Experts of a small language model: a variant of Adam for the experts.
Below are experts of layer 4 (counted from 0) of a mixture-of-experts language model. Rows are named router (the router's row for the expert), gate (a neuron's input weights, with its number), up (a neuron's input weights, with its number), down (a neuron's output weights, with its number) and show model dimensions 0-191. Each number is 50 + 15 x the weight over its row's rms, rounded and kept within 0 to 99.
After each expert's rows: a language model's description of what the expert responds to. This comes from a sample of Wikipedia text that the model never trained on.

# expert 28
router:39 45 67 47 66 73 48 34 36 36 68 37 46 80 74 56 41 54 40 47 46 70 38 32 30 52 31 24 41 54 53 27 68 51 41 40 63 60 56 75 55 60 56 44 55 61 86 22 51 54 63 34 83 75 59 45 52 53 60 20 54 33 49 49 53 51 41 43 52 32 53 60 53 33 62 76 55 40 27 70 57 63 75 68 58 55 37 66 33 54 46 48 65 47 35 33 50 34 49 40 42 67 30 40 47 47 57 53 21 40 27 69 47 42 44 47 81 65 31 32 35 21 42 68 39 34 42 37 27 71 47 26 63 44 67 24 57 65 70 67 31 20 23 73 75 37 58 49 62 63 47 34 36 42 71 71 43 68 69 31 59 39 42 69 38 44 68 38 67 66 57 68 54 32 49 33 48 46 47 51 54 77 55 40 50 24 30 33 80 52 50 45
gate0:32 69 54 40 34 64 54 57 65 54 55 39 21 46 58 66 33 65 67 73 40 51 75 52 50 48 26 62 38 82 52 34 75 71 47 60 45 36 64 60 45 51 38 37 74 60 80 42 57 16 61 31 39 59 64 38 73 63 41 65 99 38 45 59 47 49 45 39 41 48 60 49 23 61 45 44 52 54 42 23 31 53 76 38 32 39 69 29 78 56 33 53 29 39 61 41 80 47 74 40 64 47 52 56 63 59 40 79 54 60 65 59 45 52 77 68 41 80 74 47 65 57 48 40 80 53 48 45 45 41 52 46 52 32 51 32 89 53 29 56 39 33 49 43 46 43 50 72 55 78 73 41 32 53 43 45 14 55 38 59 23 52 53 59 64 65 48 47 48 44 24 55 47 39 63 46 49 61 49 77 38 31 61 70 63 32 43 55 56 38 46 63
up0:65 49 38 49 74 58 61 55 25 21 38 55 52 40 39 33 45 61 33 27 63 99 22 56 47 46 68 64 68 26 61 85 23 39 66 40 62 66 60 33 33 46 62 65 41 38 33 82 45 80 48 64 48 13 51 63 36 39 54 71 38 67 48 42 56 26 42 55 64 58 55 56 86 40 81 46 73 58 76 57 55 40 15 39 52 53 53 44 56 57 58 38 66 45 49 16 33 52 31 62 27 69 64 48 39 50 49 39 72 48 48 20 62 36 53 36 57 14 44 47 42 53 54 49 51 70 34 44 74 29 44 66 36 53 48 67 51 36 55 61 61 62 51 50 45 60 65 44 60 53 72 66 75 51 41 44 72 19 41 62 67 23 47 40 38 30 38 59 45 64 58 50 57 51 42 62 54 54 71 54 58 58 56 57 36 73 59 61 48 44 47 49
down0:39 53 45 40 42 20 59 74 32 23 59 37 52 38 38 38 26 54 41 51 46 69 62 51 57 78 57 47 46 44 53 46 55 45 64 62 18 63 44 61 67 55 57 64 63 42 50 56 74 25 60 37 27 46 73 41 53 48 65 54 53 46 30 37 79 60 48 62 31 40 59 46 40 66 76 47 59 58 52 39 08 66 70 50 52 76 75 52 47 85 66 29 39 51 74 51 38 64 60 39 46 76 81 51 66 43 57 62 70 82 57 65 40 51 54 39 54 65 63 48 56 39 68 25 51 53 69 41 43 44 24 42 34 44 62 51 86 33 34 64 40 32 64 70 60 44 40 41 51 78 51 41 64 47 49 34 60 46 18 49 42 56 49 49 27 60 51 82 63 45 72 78 03 50 60 62 27 49 50 60 60 54 51 63 35 48 44 61 32 23 61 35
What it handles: Words in award and title names. Capitalized nouns inside titles of awards, contests and organizations, such as Music, Song in Eurovision Song Contest, First Lady, Division.

# expert 45
router:52 54 78 62 59 47 41 30 25 75 40 35 70 47 23 40 41 26 48 49 52 55 31 52 42 31 56 37 46 48 87 59 50 33 39 63 56 55 53 66 47 70 49 34 68 66 43 53 53 70 59 54 73 26 48 47 63 51 53 54 58 30 59 73 60 46 34 47 63 35 57 63 53 24 51 53 41 49 41 57 47 66 51 66 52 67 67 45 30 29 79 70 57 66 51 58 29 38 32 52 62 20 61 29 73 32 71 39 53 83 68 22 46 34 40 57 60 69 46 82 37 73 32 80 41 48 28 48 48 69 44 34 38 44 69 63 36 63 50 42 33 53 31 40 66 54 41 46 42 33 72 55 23 29 41 77 43 59 53 33 40 47 51 70 72 70 31 53 58 65 49 56 42 67 28 42 70 92 32 33 66 44 54 43 25 43 42 73 74 53 33 58
gate0:14 59 54 47 54 36 71 49 53 49 46 51 19 42 60 55 70 60 80 72 29 67 37 58 47 48 52 42 55 43 64 47 55 51 99 56 42 49 32 59 23 43 69 49 53 48 62 54 69 56 62 53 50 35 74 32 39 65 37 39 68 71 45 72 42 45 35 46 35 36 77 70 62 28 29 44 34 33 56 52 54 76 50 56 56 42 57 60 52 38 43 43 62 39 45 64 45 46 46 41 48 42 67 33 43 36 53 21 61 35 73 67 47 28 44 13 66 45 23 92 64 61 21 53 43 48 61 61 33 44 62 42 50 54 55 58 56 60 23 49 62 50 48 48 11 60 64 46 39 49 69 38 59 46 45 56 48 60 38 65 45 59 18 29 90 52 52 46 36 19 56 39 57 61 29 67 44 51 40 44 60 44 55 29 32 50 61 53 68 72 15 20
up0:16 47 45 30 47 39 40 28 76 72 46 46 74 63 61 12 48 49 66 55 51 62 58 73 58 57 58 38 64 44 66 29 50 70 61 69 76 60 55 59 49 44 70 52 21 50 47 62 18 53 63 84 30 49 60 38 56 49 58 65 65 45 41 51 54 36 60 61 67 39 41 51 54 46 37 60 55 60 79 48 37 57 03 61 41 41 45 42 56 50 60 42 61 59 19 42 28 66 54 40 51 51 81 51 45 73 52 33 60 38 47 30 59 62 39 57 70 44 36 49 17 61 46 43 54 42 21 49 68 50 31 60 48 22 41 67 62 26 50 67 26 61 48 49 57 43 32 32 52 41 39 47 54 71 45 46 56 07 61 42 70 63 42 24 37 55 47 62 68 39 47 34 38 93 39 71 55 84 70 61 37 37 46 40 57 66 62 56 59 32 62 44
down0:55 59 53 34 38 81 39 23 27 73 58 49 51 38 58 62 41 41 52 25 44 62 42 20 41 22 47 63 54 29 48 56 70 44 36 55 46 64 35 34 49 60 38 58 72 74 67 48 47 55 49 23 37 54 60 58 34 60 16 60 47 39 56 51 57 52 48 29 41 65 47 50 42 68 51 43 61 50 62 33 61 39 74 41 77 65 41 60 14 44 54 54 35 29 72 45 61 36 59 58 55 29 40 54 72 65 30 64 53 35 25 68 52 75 33 48 16 89 61 44 47 48 75 38 43 66 85 51 41 66 57 43 33 54 42 24 14 46 58 42 40 51 24 61 79 50 53 60 71 39 52 77 60 28 55 38 57 51 41 39 34 78 43 51 52 62 49 68 40 77 26 81 58 38 70 28 42 39 56 55 52 45 51 64 48 61 56 42 53 37 81 44
What it handles: Articles and pronouns. Determiners and personal pronouns after prepositions or verbs, mostly "the", also his, he, it, its, their, The.

# expert 30
router:59 64 32 44 70 73 52 36 55 26 27 30 59 59 49 72 67 36 31 39 75 54 27 41 30 51 77 23 54 45 45 42 48 52 64 28 55 70 26 53 64 55 71 56 71 50 69 32 46 49 72 53 81 57 39 42 40 73 52 45 57 38 70 26 37 52 27 68 59 32 77 28 59 68 53 57 52 38 30 46 49 35 86 53 51 63 82 59 19 41 57 55 67 43 30 70 26 25 44 56 58 32 69 36 54 34 73 42 47 23 44 57 59 41 56 57 48 63 60 33 63 66 75 83 44 57 36 40 49 80 53 64 78 43 43 47 57 44 72 75 42 40 43 51 56 38 55 58 52 69 63 35 61 63 44 45 37 56 68 38 58 37 32 69 53 62 57 44 57 39 38 64 65 50 45 28 70 57 60 37 46 55 31 46 25 41 23 54 79 72 36 35
gate0:53 60 65 00 49 48 47 39 44 43 42 56 20 50 61 51 56 47 26 52 58 65 47 51 64 38 43 49 52 39 36 50 44 42 50 20 49 54 36 42 54 37 43 51 45 39 48 30 16 44 39 57 46 58 72 55 64 73 54 36 55 62 57 51 52 49 33 40 56 43 40 63 28 69 32 42 43 52 35 75 59 54 65 44 46 57 72 48 79 16 48 18 34 62 58 45 58 85 63 46 76 67 39 63 43 49 64 58 48 40 48 48 24 64 74 52 78 32 55 45 55 36 41 59 61 36 51 58 60 78 47 42 71 50 64 40 76 38 35 34 59 42 49 58 34 39 51 59 22 63 69 66 68 46 59 40 82 34 35 59 51 77 41 29 60 26 73 46 40 62 63 49 51 37 41 43 73 40 79 58 54 46 54 35 53 55 39 47 79 53 00 19
up0:65 54 66 69 34 18 82 59 46 53 41 59 75 46 53 33 20 57 78 62 37 38 62 60 61 55 40 62 67 70 42 74 28 58 33 65 68 45 77 47 54 51 81 61 37 63 52 54 56 45 53 43 58 39 63 33 56 31 55 59 67 31 25 62 48 28 59 42 37 66 74 56 71 56 56 55 45 48 59 35 41 30 32 31 36 40 05 49 50 75 56 79 67 59 59 48 58 58 29 75 50 44 77 56 50 62 32 70 46 78 59 39 58 52 46 65 27 43 60 46 23 37 22 44 33 63 48 53 45 36 48 57 32 39 28 42 46 51 46 65 43 25 34 44 38 60 43 66 67 54 43 38 46 65 51 58 43 52 25 46 72 19 77 38 64 40 46 62 46 62 26 69 43 77 32 60 53 65 50 74 31 64 48 58 78 53 77 47 49 33 50 70
down0:54 76 70 37 47 44 50 34 70 34 69 42 65 41 52 35 60 56 38 67 45 49 41 39 49 48 49 51 83 43 40 35 65 78 70 18 68 32 53 52 64 51 12 47 62 61 61 32 58 48 50 47 55 59 73 52 47 51 78 55 56 69 68 59 56 49 47 33 30 60 45 54 40 63 26 70 30 51 76 44 60 58 49 71 63 40 79 21 55 33 56 23 41 66 63 17 48 44 67 18 64 52 75 39 43 41 74 51 60 53 28 26 61 51 70 48 61 07 43 45 72 72 61 78 26 62 35 28 53 69 47 42 62 67 33 72 46 50 54 50 76 36 34 43 36 52 69 32 45 40 62 57 45 72 34 74 47 31 51 72 52 46 37 53 38 40 54 59 36 48 56 41 49 29 33 43 62 57 70 50 54 33 37 52 59 70 47 81 71 71 38 44
What it handles: Line breaks, award punctuation. Line breaks, semicolons, closing brackets, and at/in before events, plus Award, Won, Nominated, Championships in sports and awards lists.

# expert 36
router:54 47 79 67 55 60 38 51 30 40 59 46 63 63 61 31 61 70 50 30 36 77 31 55 39 45 68 51 46 26 68 32 61 48 53 25 62 58 40 70 58 33 75 65 56 76 36 60 62 56 60 46 52 34 19 52 62 55 38 23 46 39 23 22 30 50 49 72 45 24 33 28 40 46 55 53 30 56 60 60 60 35 44 59 65 71 29 53 37 61 68 66 48 60 47 53 38 37 42 32 74 49 59 39 66 48 55 53 45 53 46 46 63 19 40 47 45 43 56 58 34 46 38 31 48 76 67 27 58 51 36 74 56 32 29 39 37 38 47 73 81 46 56 40 57 37 47 43 32 54 38 65 24 45 53 29 45 66 67 66 80 54 71 90 40 70 39 40 35 36 21 29 45 63 28 25 56 59 74 65 72 66 77 49 51 20 59 45 45 68 47 62
gate0:86 37 37 46 25 60 43 37 29 47 64 45 66 60 56 61 28 51 63 57 47 56 57 33 60 55 66 65 53 50 46 47 56 43 51 54 46 52 60 46 60 28 61 47 25 52 30 00 48 37 53 51 41 35 55 36 42 33 39 36 30 63 48 42 33 55 62 52 36 46 45 29 60 60 59 41 54 33 48 63 45 56 54 66 27 56 38 71 49 98 46 52 42 38 49 57 62 66 26 47 59 65 58 25 44 64 54 30 36 12 67 37 39 67 63 12 55 61 43 35 60 45 45 40 32 24 38 85 49 39 47 50 39 26 72 58 35 54 70 61 63 45 58 16 45 44 59 37 56 57 53 35 44 65 29 58 56 54 35 71 34 47 32 54 68 77 69 40 30 57 46 72 72 37 73 55 32 57 40 41 57 53 55 69 37 76 64 67 01 33 45 62
up0:64 68 53 36 67 55 58 76 67 44 71 54 55 50 49 52 48 50 40 54 56 21 57 51 53 67 30 52 19 68 61 39 44 65 45 67 41 52 53 35 30 75 57 59 64 41 52 60 60 59 60 15 57 48 50 75 25 51 60 46 68 54 59 53 58 36 39 54 40 59 53 82 50 45 23 82 33 53 38 46 58 62 49 60 62 35 42 47 65 02 27 32 45 24 52 69 40 59 33 41 63 47 43 62 55 28 32 56 45 75 56 66 49 52 44 52 52 68 58 71 80 63 53 77 56 51 28 40 46 14 62 70 46 57 49 74 58 41 43 51 29 24 44 65 47 72 32 43 69 39 43 80 59 60 54 39 60 74 52 60 45 62 56 44 56 71 89 84 52 35 50 54 30 47 42 46 80 55 52 69 16 67 52 57 76 67 74 55 55 69 51 42
down0:42 64 43 26 40 62 36 76 38 32 52 76 47 50 41 67 39 67 33 39 41 45 73 47 44 62 38 57 67 77 45 55 30 23 84 46 39 61 65 27 31 42 69 40 45 45 67 35 39 38 51 67 48 44 44 50 47 24 63 62 13 65 55 40 55 68 78 61 59 41 34 50 69 58 62 67 44 30 47 82 42 43 80 43 55 67 69 56 49 80 53 47 28 45 49 28 46 53 35 53 38 64 54 32 48 46 64 44 36 51 65 60 60 68 63 40 67 38 31 49 61 35 44 26 16 36 62 40 99 58 49 62 45 54 40 27 84 38 68 39 52 53 64 30 52 22 48 54 49 44 31 78 23 53 56 37 39 49 61 54 52 58 57 67 55 66 48 46 46 52 73 71 53 55 64 44 41 25 39 31 77 47 44 54 41 54 70 57 14 35 64 62
What it handles: Table and list delimiters. Pipe characters starting table rows, list dashes, and colons after infobox fields such as Record:, Died:, Country:.

# expert 49
router:40 60 58 54 34 70 48 23 53 67 54 56 49 60 59 48 71 53 23 59 40 36 25 42 21 37 64 23 52 28 32 42 49 60 34 49 74 76 49 38 58 68 43 33 76 73 82 68 56 35 49 55 68 72 44 42 48 71 40 77 45 46 75 65 35 73 74 48 73 32 76 43 51 53 72 42 51 47 53 46 66 28 66 37 69 58 89 40 38 56 37 36 41 53 31 47 45 41 67 45 62 24 56 38 60 59 64 67 24 33 76 58 50 42 49 70 60 52 33 47 40 66 42 59 35 57 49 54 51 51 38 60 58 20 17 50 55 46 73 64 63 34 34 82 62 25 80 49 62 46 77 42 70 49 56 47 21 60 70 54 55 66 38 79 57 67 59 51 65 45 49 66 42 45 65 29 72 34 36 61 38 54 50 48 52 40 24 56 60 52 62 55
gate0:55 68 62 42 43 72 54 34 36 58 62 81 59 50 32 52 64 41 22 21 30 33 57 18 39 36 50 52 43 38 51 41 77 39 66 63 55 32 54 70 42 49 52 27 53 56 48 26 41 47 47 80 64 51 59 71 67 48 52 56 63 38 70 55 36 32 65 58 71 77 49 57 65 63 20 56 59 55 76 40 44 36 44 76 59 63 34 64 55 42 26 64 28 56 26 33 43 42 54 45 63 60 43 68 51 39 24 64 37 26 60 48 39 29 44 36 59 51 30 43 71 68 20 37 58 06 62 54 60 44 69 52 22 28 45 58 30 10 56 56 27 69 52 40 46 31 49 48 60 64 34 47 58 65 53 47 89 42 33 53 28 68 69 51 73 41 45 51 44 42 65 67 34 66 64 47 50 56 53 48 48 36 47 81 55 48 49 57 46 39 19 45
up0:80 28 65 71 30 29 41 67 53 41 35 43 53 73 49 60 63 68 43 24 40 42 58 70 64 46 56 21 45 40 54 31 48 45 26 51 43 64 33 49 52 55 74 63 44 49 13 14 52 62 41 62 27 57 34 68 11 40 37 38 57 53 43 56 57 81 60 41 51 57 17 33 64 55 62 41 54 78 56 47 44 53 45 57 55 29 38 16 52 56 32 38 39 51 43 53 55 76 42 45 60 64 51 48 54 29 45 25 40 45 53 83 45 63 46 54 35 44 60 45 30 67 65 36 70 55 78 33 74 50 21 66 22 44 86 41 53 76 57 52 40 57 62 19 83 69 47 51 51 74 79 40 33 40 45 54 57 37 73 43 28 33 48 40 26 63 44 60 51 58 58 67 47 57 61 59 53 69 34 49 55 51 63 59 69 53 43 54 52 56 45 38
down0:62 56 37 37 50 49 30 45 78 26 53 57 35 54 61 58 27 58 52 77 72 49 50 40 54 39 25 28 48 83 74 48 47 58 67 73 41 33 66 28 59 41 44 64 25 61 35 78 43 55 68 79 19 54 40 44 52 44 31 43 63 32 61 40 29 65 51 67 45 36 55 38 54 32 56 37 41 35 27 28 25 55 75 60 41 27 47 47 73 75 48 36 39 47 72 45 37 52 56 29 37 23 40 43 55 40 62 51 58 57 61 24 51 50 30 50 37 34 68 48 47 50 28 47 65 62 38 48 57 99 61 52 45 32 36 58 73 45 45 37 64 53 39 37 63 31 31 66 66 65 50 37 25 44 66 51 51 53 57 38 63 48 34 48 65 66 64 80 59 36 11 46 44 24 32 39 41 69 44 75 54 49 41 63 48 65 51 56 25 41 26 41
What it handles: Awards and conjunctions. Award and competition words in result tables (Cup, Award, Won, Nominated, Released:), plus and, to, as joining phrases.

# expert 29
router:43 51 49 43 61 69 21 44 37 64 53 25 70 57 79 49 38 52 62 69 34 73 58 47 27 19 54 22 53 42 48 39 67 39 63 52 50 34 64 47 78 47 41 53 55 65 54 52 61 39 53 26 88 69 52 28 55 68 49 59 59 55 27 50 18 72 60 58 32 28 49 26 32 37 76 51 43 28 48 31 56 41 40 38 65 62 66 65 52 33 48 50 69 64 29 64 49 48 66 40 72 74 37 38 48 41 71 63 43 31 57 46 34 47 39 65 59 42 30 39 27 69 33 47 44 61 58 49 30 55 29 66 53 35 15 66 67 79 46 71 59 51 52 68 55 44 68 70 70 36 59 56 38 55 30 56 37 60 54 62 52 44 40 73 30 81 61 37 31 31 50 54 61 72 51 22 64 60 76 51 47 51 78 50 43 28 63 35 80 44 31 50
gate0:60 59 31 61 42 61 41 51 50 61 66 40 54 65 43 30 60 74 69 69 40 40 45 39 54 50 56 54 77 76 62 24 65 08 57 68 55 38 17 50 29 49 61 44 75 59 41 68 58 26 50 60 47 24 56 66 44 56 57 35 74 79 68 58 53 39 32 45 69 39 28 40 54 70 74 37 47 45 34 34 42 39 21 48 71 40 73 62 50 20 24 48 42 15 46 61 70 46 37 71 53 61 50 51 28 56 29 47 54 40 62 79 77 54 57 58 40 58 78 60 57 59 49 55 62 42 33 90 43 80 59 48 47 41 14 48 53 52 51 53 37 64 74 49 51 40 73 29 59 30 42 43 48 38 23 64 48 59 78 68 43 46 34 52 59 54 65 42 51 54 46 62 73 47 56 28 23 67 51 59 58 33 37 56 56 56 42 60 49 50 35 28
up0:51 52 78 70 35 66 68 74 29 15 52 52 36 37 57 58 51 14 49 43 50 54 48 37 40 39 65 35 54 51 32 79 42 46 44 47 29 47 48 56 35 61 79 25 63 55 44 36 59 50 49 61 66 70 26 57 40 52 70 57 45 32 56 44 65 68 60 45 40 66 29 42 15 40 71 77 44 59 25 58 40 46 61 66 52 69 36 47 39 69 74 42 74 51 64 36 23 61 76 41 44 66 59 43 40 61 56 51 45 55 31 06 49 50 67 47 60 47 32 44 71 67 78 24 54 57 57 47 44 58 51 86 42 71 58 60 54 38 54 67 84 65 39 31 60 39 52 52 46 60 52 87 52 55 82 51 83 70 47 47 45 19 35 52 58 37 38 65 58 35 48 43 36 64 49 45 42 54 43 28 39 69 62 39 65 58 35 44 55 66 72 45
down0:56 37 38 31 48 29 59 30 27 36 39 62 68 59 35 37 51 54 72 39 52 35 66 54 65 49 30 62 39 39 30 81 63 32 63 67 58 47 26 48 87 34 55 34 47 55 43 14 38 54 33 38 54 39 55 66 35 52 41 38 33 53 37 75 49 38 40 53 47 75 57 55 48 34 22 50 46 38 53 15 51 71 29 58 33 23 43 21 36 67 42 29 46 56 75 73 59 55 57 49 49 34 54 78 49 58 42 56 54 55 45 64 41 24 28 35 39 55 29 48 32 40 11 40 73 56 54 33 52 16 37 53 47 82 28 40 31 60 62 35 42 63 55 59 40 54 65 69 59 62 48 35 40 41 52 49 79 37 32 84 63 56 36 47 48 73 58 53 76 60 56 29 43 61 44 39 59 21 79 48 68 28 59 54 44 55 46 38 54 43 56 67
What it handles: Field-label colons and dashes. Colons ending field labels in infobox lists (Gender:, Manager:, Propulsion:), plus list dashes, equals signs, line breaks and table pipes.

# expert 4
router:24 71 72 47 36 46 51 50 34 43 76 27 52 33 33 60 59 35 39 64 59 54 69 67 60 46 70 63 64 63 49 48 49 33 72 47 50 65 16 47 33 42 67 53 57 40 30 65 43 45 47 41 21 39 36 28 63 80 22 23 56 72 60 51 62 55 42 50 51 67 45 64 75 68 40 46 49 59 62 68 73 67 38 50 56 46 61 43 41 60 74 64 34 50 53 53 37 61 61 55 53 65 26 29 74 55 52 46 31 35 26 60 67 69 33 43 53 38 63 85 81 38 75 42 57 63 32 76 47 36 61 57 34 48 31 40 37 47 25 55 74 60 64 50 38 31 65 50 56 68 48 62 64 17 16 77 60 73 52 49 51 47 30 24 71 48 43 37 45 61 57 28 53 39 67 53 41 68 36 25 29 44 52 60 29 48 62 53 29 67 60 34
gate0:42 63 81 41 44 48 69 74 56 56 52 57 27 56 55 62 49 28 53 57 43 58 73 50 41 39 45 64 34 32 14 47 32 45 31 73 47 35 22 56 55 37 63 22 38 58 75 48 24 25 64 59 53 69 50 37 58 63 62 60 19 54 49 57 69 40 61 52 56 52 26 39 49 63 76 64 35 39 28 80 46 60 67 51 41 55 24 51 62 95 43 32 58 35 39 60 68 33 51 59 58 46 34 28 46 72 46 41 55 48 36 30 39 74 65 59 67 45 57 51 35 75 58 47 16 21 50 44 55 68 39 24 56 58 68 55 63 52 53 41 56 52 49 36 31 47 53 71 40 63 53 65 79 65 50 25 68 38 42 26 43 64 78 29 63 25 82 48 59 67 67 67 44 77 54 42 34 33 34 57 50 55 53 48 57 49 53 34 37 40 26 57
up0:43 46 35 67 46 57 46 25 58 54 40 41 35 28 50 43 45 42 33 36 52 33 40 47 55 59 61 54 44 77 57 78 59 25 59 54 54 55 50 46 45 58 67 55 64 27 57 52 70 64 27 38 50 39 24 48 41 54 21 76 44 88 48 68 65 74 47 41 55 56 66 35 62 42 42 60 60 83 52 14 69 34 46 56 31 63 47 54 32 25 71 45 50 52 70 43 48 34 47 92 52 33 53 75 44 36 42 52 76 65 61 79 82 62 66 65 37 33 53 59 45 50 39 37 60 62 52 29 57 15 63 65 28 53 24 57 47 66 53 43 49 62 85 71 63 53 37 57 62 58 20 51 33 39 61 57 25 44 58 51 66 30 61 46 42 53 40 47 75 55 36 47 79 32 52 62 59 34 54 50 16 49 60 52 36 20 34 51 32 57 61 70
down0:29 60 25 41 36 55 55 67 51 25 75 42 34 59 59 53 54 62 47 61 68 89 41 60 53 74 60 54 57 59 50 37 78 65 24 50 46 36 44 46 50 42 42 60 48 66 46 59 59 15 37 47 42 27 65 62 55 42 49 19 37 66 69 44 47 31 50 57 43 41 36 63 73 29 40 51 42 51 91 25 67 45 61 79 64 48 42 54 49 68 29 30 53 45 18 25 41 41 35 68 42 66 50 28 36 46 45 65 62 53 84 23 77 66 47 47 77 60 88 46 56 49 50 38 55 37 22 65 46 64 51 56 60 46 48 44 58 41 31 63 41 85 69 54 47 58 62 44 33 50 60 38 53 45 50 25 36 44 41 59 38 43 55 73 27 30 37 45 72 58 45 56 13 44 66 38 36 53 58 37 50 40 15 33 57 48 35 67 64 65 37 51
What it handles: Name-internal fragments, table pipes. Word-piece fragments inside proper names and taxon names (Wh-il-st, Lou-d-oun, W-yl-er), plus pipes and zeros in sports and election tables.

# expert 47
router:47 42 81 68 31 60 24 48 54 49 48 21 63 55 33 42 55 66 73 32 43 61 53 42 42 23 84 37 66 58 64 48 48 51 57 61 34 56 69 72 68 34 72 31 39 68 31 30 64 46 74 62 92 40 68 49 44 44 26 54 71 73 38 74 56 56 40 69 57 42 61 43 70 55 64 55 62 57 63 32 28 46 41 56 55 72 57 69 33 54 49 28 63 38 32 64 62 49 49 41 65 70 49 47 80 42 74 54 41 61 78 21 37 27 33 64 55 45 52 41 75 50 37 49 36 64 58 53 46 48 58 41 23 22 34 70 60 62 54 58 44 47 51 47 41 21 71 58 66 54 34 66 53 38 68 58 26 68 86 53 55 52 65 74 27 70 57 47 51 44 48 37 40 69 49 43 70 70 63 32 47 59 59 30 51 51 52 85 53 64 47 36
gate0:24 28 71 47 58 91 86 56 63 55 58 68 62 25 48 49 43 66 39 48 47 45 89 48 77 66 26 69 57 45 52 77 70 50 66 28 60 44 66 48 49 52 54 45 61 40 60 50 37 47 58 62 38 42 61 63 32 39 62 37 57 18 27 32 46 28 62 75 40 44 38 35 49 32 52 50 54 39 66 64 54 41 43 32 39 45 22 58 73 46 65 35 44 53 67 57 45 71 94 38 64 28 67 34 51 41 46 52 23 42 50 51 30 73 40 70 57 64 54 64 58 55 62 16 32 37 71 54 80 60 14 37 66 28 19 56 59 43 39 58 50 58 53 47 42 44 46 60 72 47 64 51 48 51 40 76 37 53 32 58 52 49 49 72 74 69 73 50 55 32 59 46 24 32 45 55 66 65 62 76 62 54 58 55 38 64 38 48 47 45 55 58
up0:63 72 43 41 55 56 39 55 45 32 40 56 41 71 46 59 67 55 49 63 72 74 32 58 64 44 50 52 58 43 79 49 58 53 17 51 43 54 31 45 45 72 62 89 27 37 57 84 65 87 38 42 53 54 56 71 27 33 47 60 37 43 66 71 66 67 42 40 53 74 72 71 26 63 67 35 56 56 66 39 12 53 25 48 50 39 67 39 46 65 58 67 68 49 48 31 42 48 56 40 55 51 46 55 39 52 47 66 81 70 42 53 67 43 68 40 30 43 62 79 42 31 45 64 74 46 53 47 41 51 87 56 54 74 75 69 28 49 61 48 41 39 63 51 43 53 40 64 26 32 65 66 81 43 51 21 52 41 33 47 42 44 35 40 43 39 48 53 38 82 43 58 27 47 29 71 22 51 56 61 44 50 32 39 79 38 64 54 63 36 70 62
down0:33 43 28 54 56 50 43 38 41 12 32 51 37 29 49 74 32 64 31 56 58 70 68 71 63 31 28 83 68 45 66 34 63 46 43 35 54 52 76 56 55 41 66 82 43 64 52 72 56 25 39 16 41 33 42 45 43 51 43 44 75 38 34 73 58 43 70 56 60 15 76 45 32 50 48 47 67 45 54 61 70 49 50 41 34 32 55 72 49 57 35 58 61 75 50 62 58 37 54 42 59 46 23 30 21 55 42 52 73 37 27 74 43 58 26 60 68 49 52 70 55 55 54 52 42 45 27 58 69 58 46 43 50 35 43 77 57 60 39 54 44 64 90 49 63 55 76 47 34 37 82 54 67 71 29 36 61 67 26 31 51 57 35 65 52 69 36 40 37 52 60 35 31 31 33 48 39 79 69 68 49 52 47 44 44 31 46 62 40 56 67 55
What it handles: Taxobox and table structure. Colons after taxobox rank labels (Domain:, Class:, Species:), pipes starting table rows, See also headings, and opening parentheses.

# expert 56
router:32 44 83 58 60 46 74 53 58 38 40 61 73 53 62 62 46 38 29 48 54 32 35 46 31 44 67 32 60 61 43 69 44 30 67 71 21 61 35 71 42 25 60 38 65 24 31 40 38 59 28 58 23 25 55 47 36 87 25 43 52 82 62 57 48 51 51 63 47 60 38 33 50 59 56 36 47 48 54 65 41 51 28 74 56 52 52 64 39 54 58 62 39 44 51 57 50 72 44 72 47 55 49 58 47 31 49 31 39 43 33 53 59 36 45 31 31 37 55 84 61 49 29 33 59 31 51 72 34 29 44 70 21 19 22 59 59 66 48 32 50 58 71 48 55 25 21 29 41 40 58 44 47 30 52 59 43 61 49 78 71 31 45 79 68 39 34 56 29 31 58 45 56 78 80 35 31 53 31 50 65 50 25 35 40 55 48 74 40 55 57 51
gate0:32 59 51 47 58 89 51 39 57 59 76 37 54 24 69 61 54 46 29 43 36 69 62 40 30 60 63 52 41 41 46 67 30 30 61 35 73 32 49 74 67 45 58 61 56 61 46 51 60 48 28 34 31 57 27 41 70 48 37 80 49 58 44 78 45 68 65 67 30 39 41 28 57 53 23 72 53 63 76 44 37 46 46 43 24 71 41 57 72 56 31 43 37 59 58 57 55 53 45 62 32 30 30 42 75 52 45 43 52 29 52 69 44 72 38 42 57 43 50 43 52 48 76 36 50 32 40 61 80 70 54 40 60 49 72 60 33 47 45 34 41 64 48 61 34 31 73 61 43 68 70 39 33 68 35 58 64 70 38 72 62 58 21 56 58 36 63 48 34 28 59 40 68 15 77 48 11 57 50 54 41 69 52 22 41 48 62 33 52 60 34 18
up0:31 60 63 24 48 68 68 55 58 46 52 62 22 43 37 43 29 46 48 58 67 14 43 40 44 59 61 59 49 52 27 35 69 52 37 37 51 48 34 37 63 45 73 55 20 52 51 51 65 51 74 45 58 68 88 41 64 48 64 51 43 62 68 67 29 68 59 43 39 81 30 45 43 54 41 66 47 55 51 59 33 64 46 61 36 25 34 59 68 59 54 28 55 42 53 41 35 34 58 51 67 65 48 49 61 59 78 46 38 60 50 38 34 64 65 91 41 45 47 50 42 58 18 42 31 71 49 74 59 44 56 24 21 71 40 38 95 51 63 42 12 54 83 36 44 48 54 39 62 43 28 76 51 38 65 84 18 46 37 45 62 57 60 42 58 37 76 50 53 48 46 28 63 60 41 47 54 33 32 62 42 73 62 57 67 61 46 48 50 61 32 67
down0:51 52 36 48 21 57 55 42 53 56 28 38 33 21 47 73 53 41 28 56 21 57 37 54 17 00 62 38 74 67 74 70 54 49 63 44 00 27 67 87 29 87 55 40 42 31 41 35 61 28 34 51 60 49 33 36 63 74 41 71 55 51 44 42 58 86 48 43 50 47 45 57 58 56 48 48 53 39 62 62 58 54 60 13 68 58 32 27 55 51 41 50 53 77 54 52 47 55 46 31 69 51 63 69 60 67 39 46 47 59 58 51 42 46 46 45 44 60 74 77 37 62 56 75 59 59 53 47 60 66 39 23 51 46 51 41 45 46 56 43 58 59 64 47 55 50 58 44 13 52 51 70 34 32 57 55 60 44 61 51 49 46 46 48 28 17 56 40 22 42 66 65 37 59 71 47 71 60 66 52 44 49 44 59 43 58 63 29 45 65 50 45
What it handles: Letters after initial H. Second pieces of names starting with H or D, often accented (Hí-res, Hå-r-stad, Díaz), plus digits in sports tables.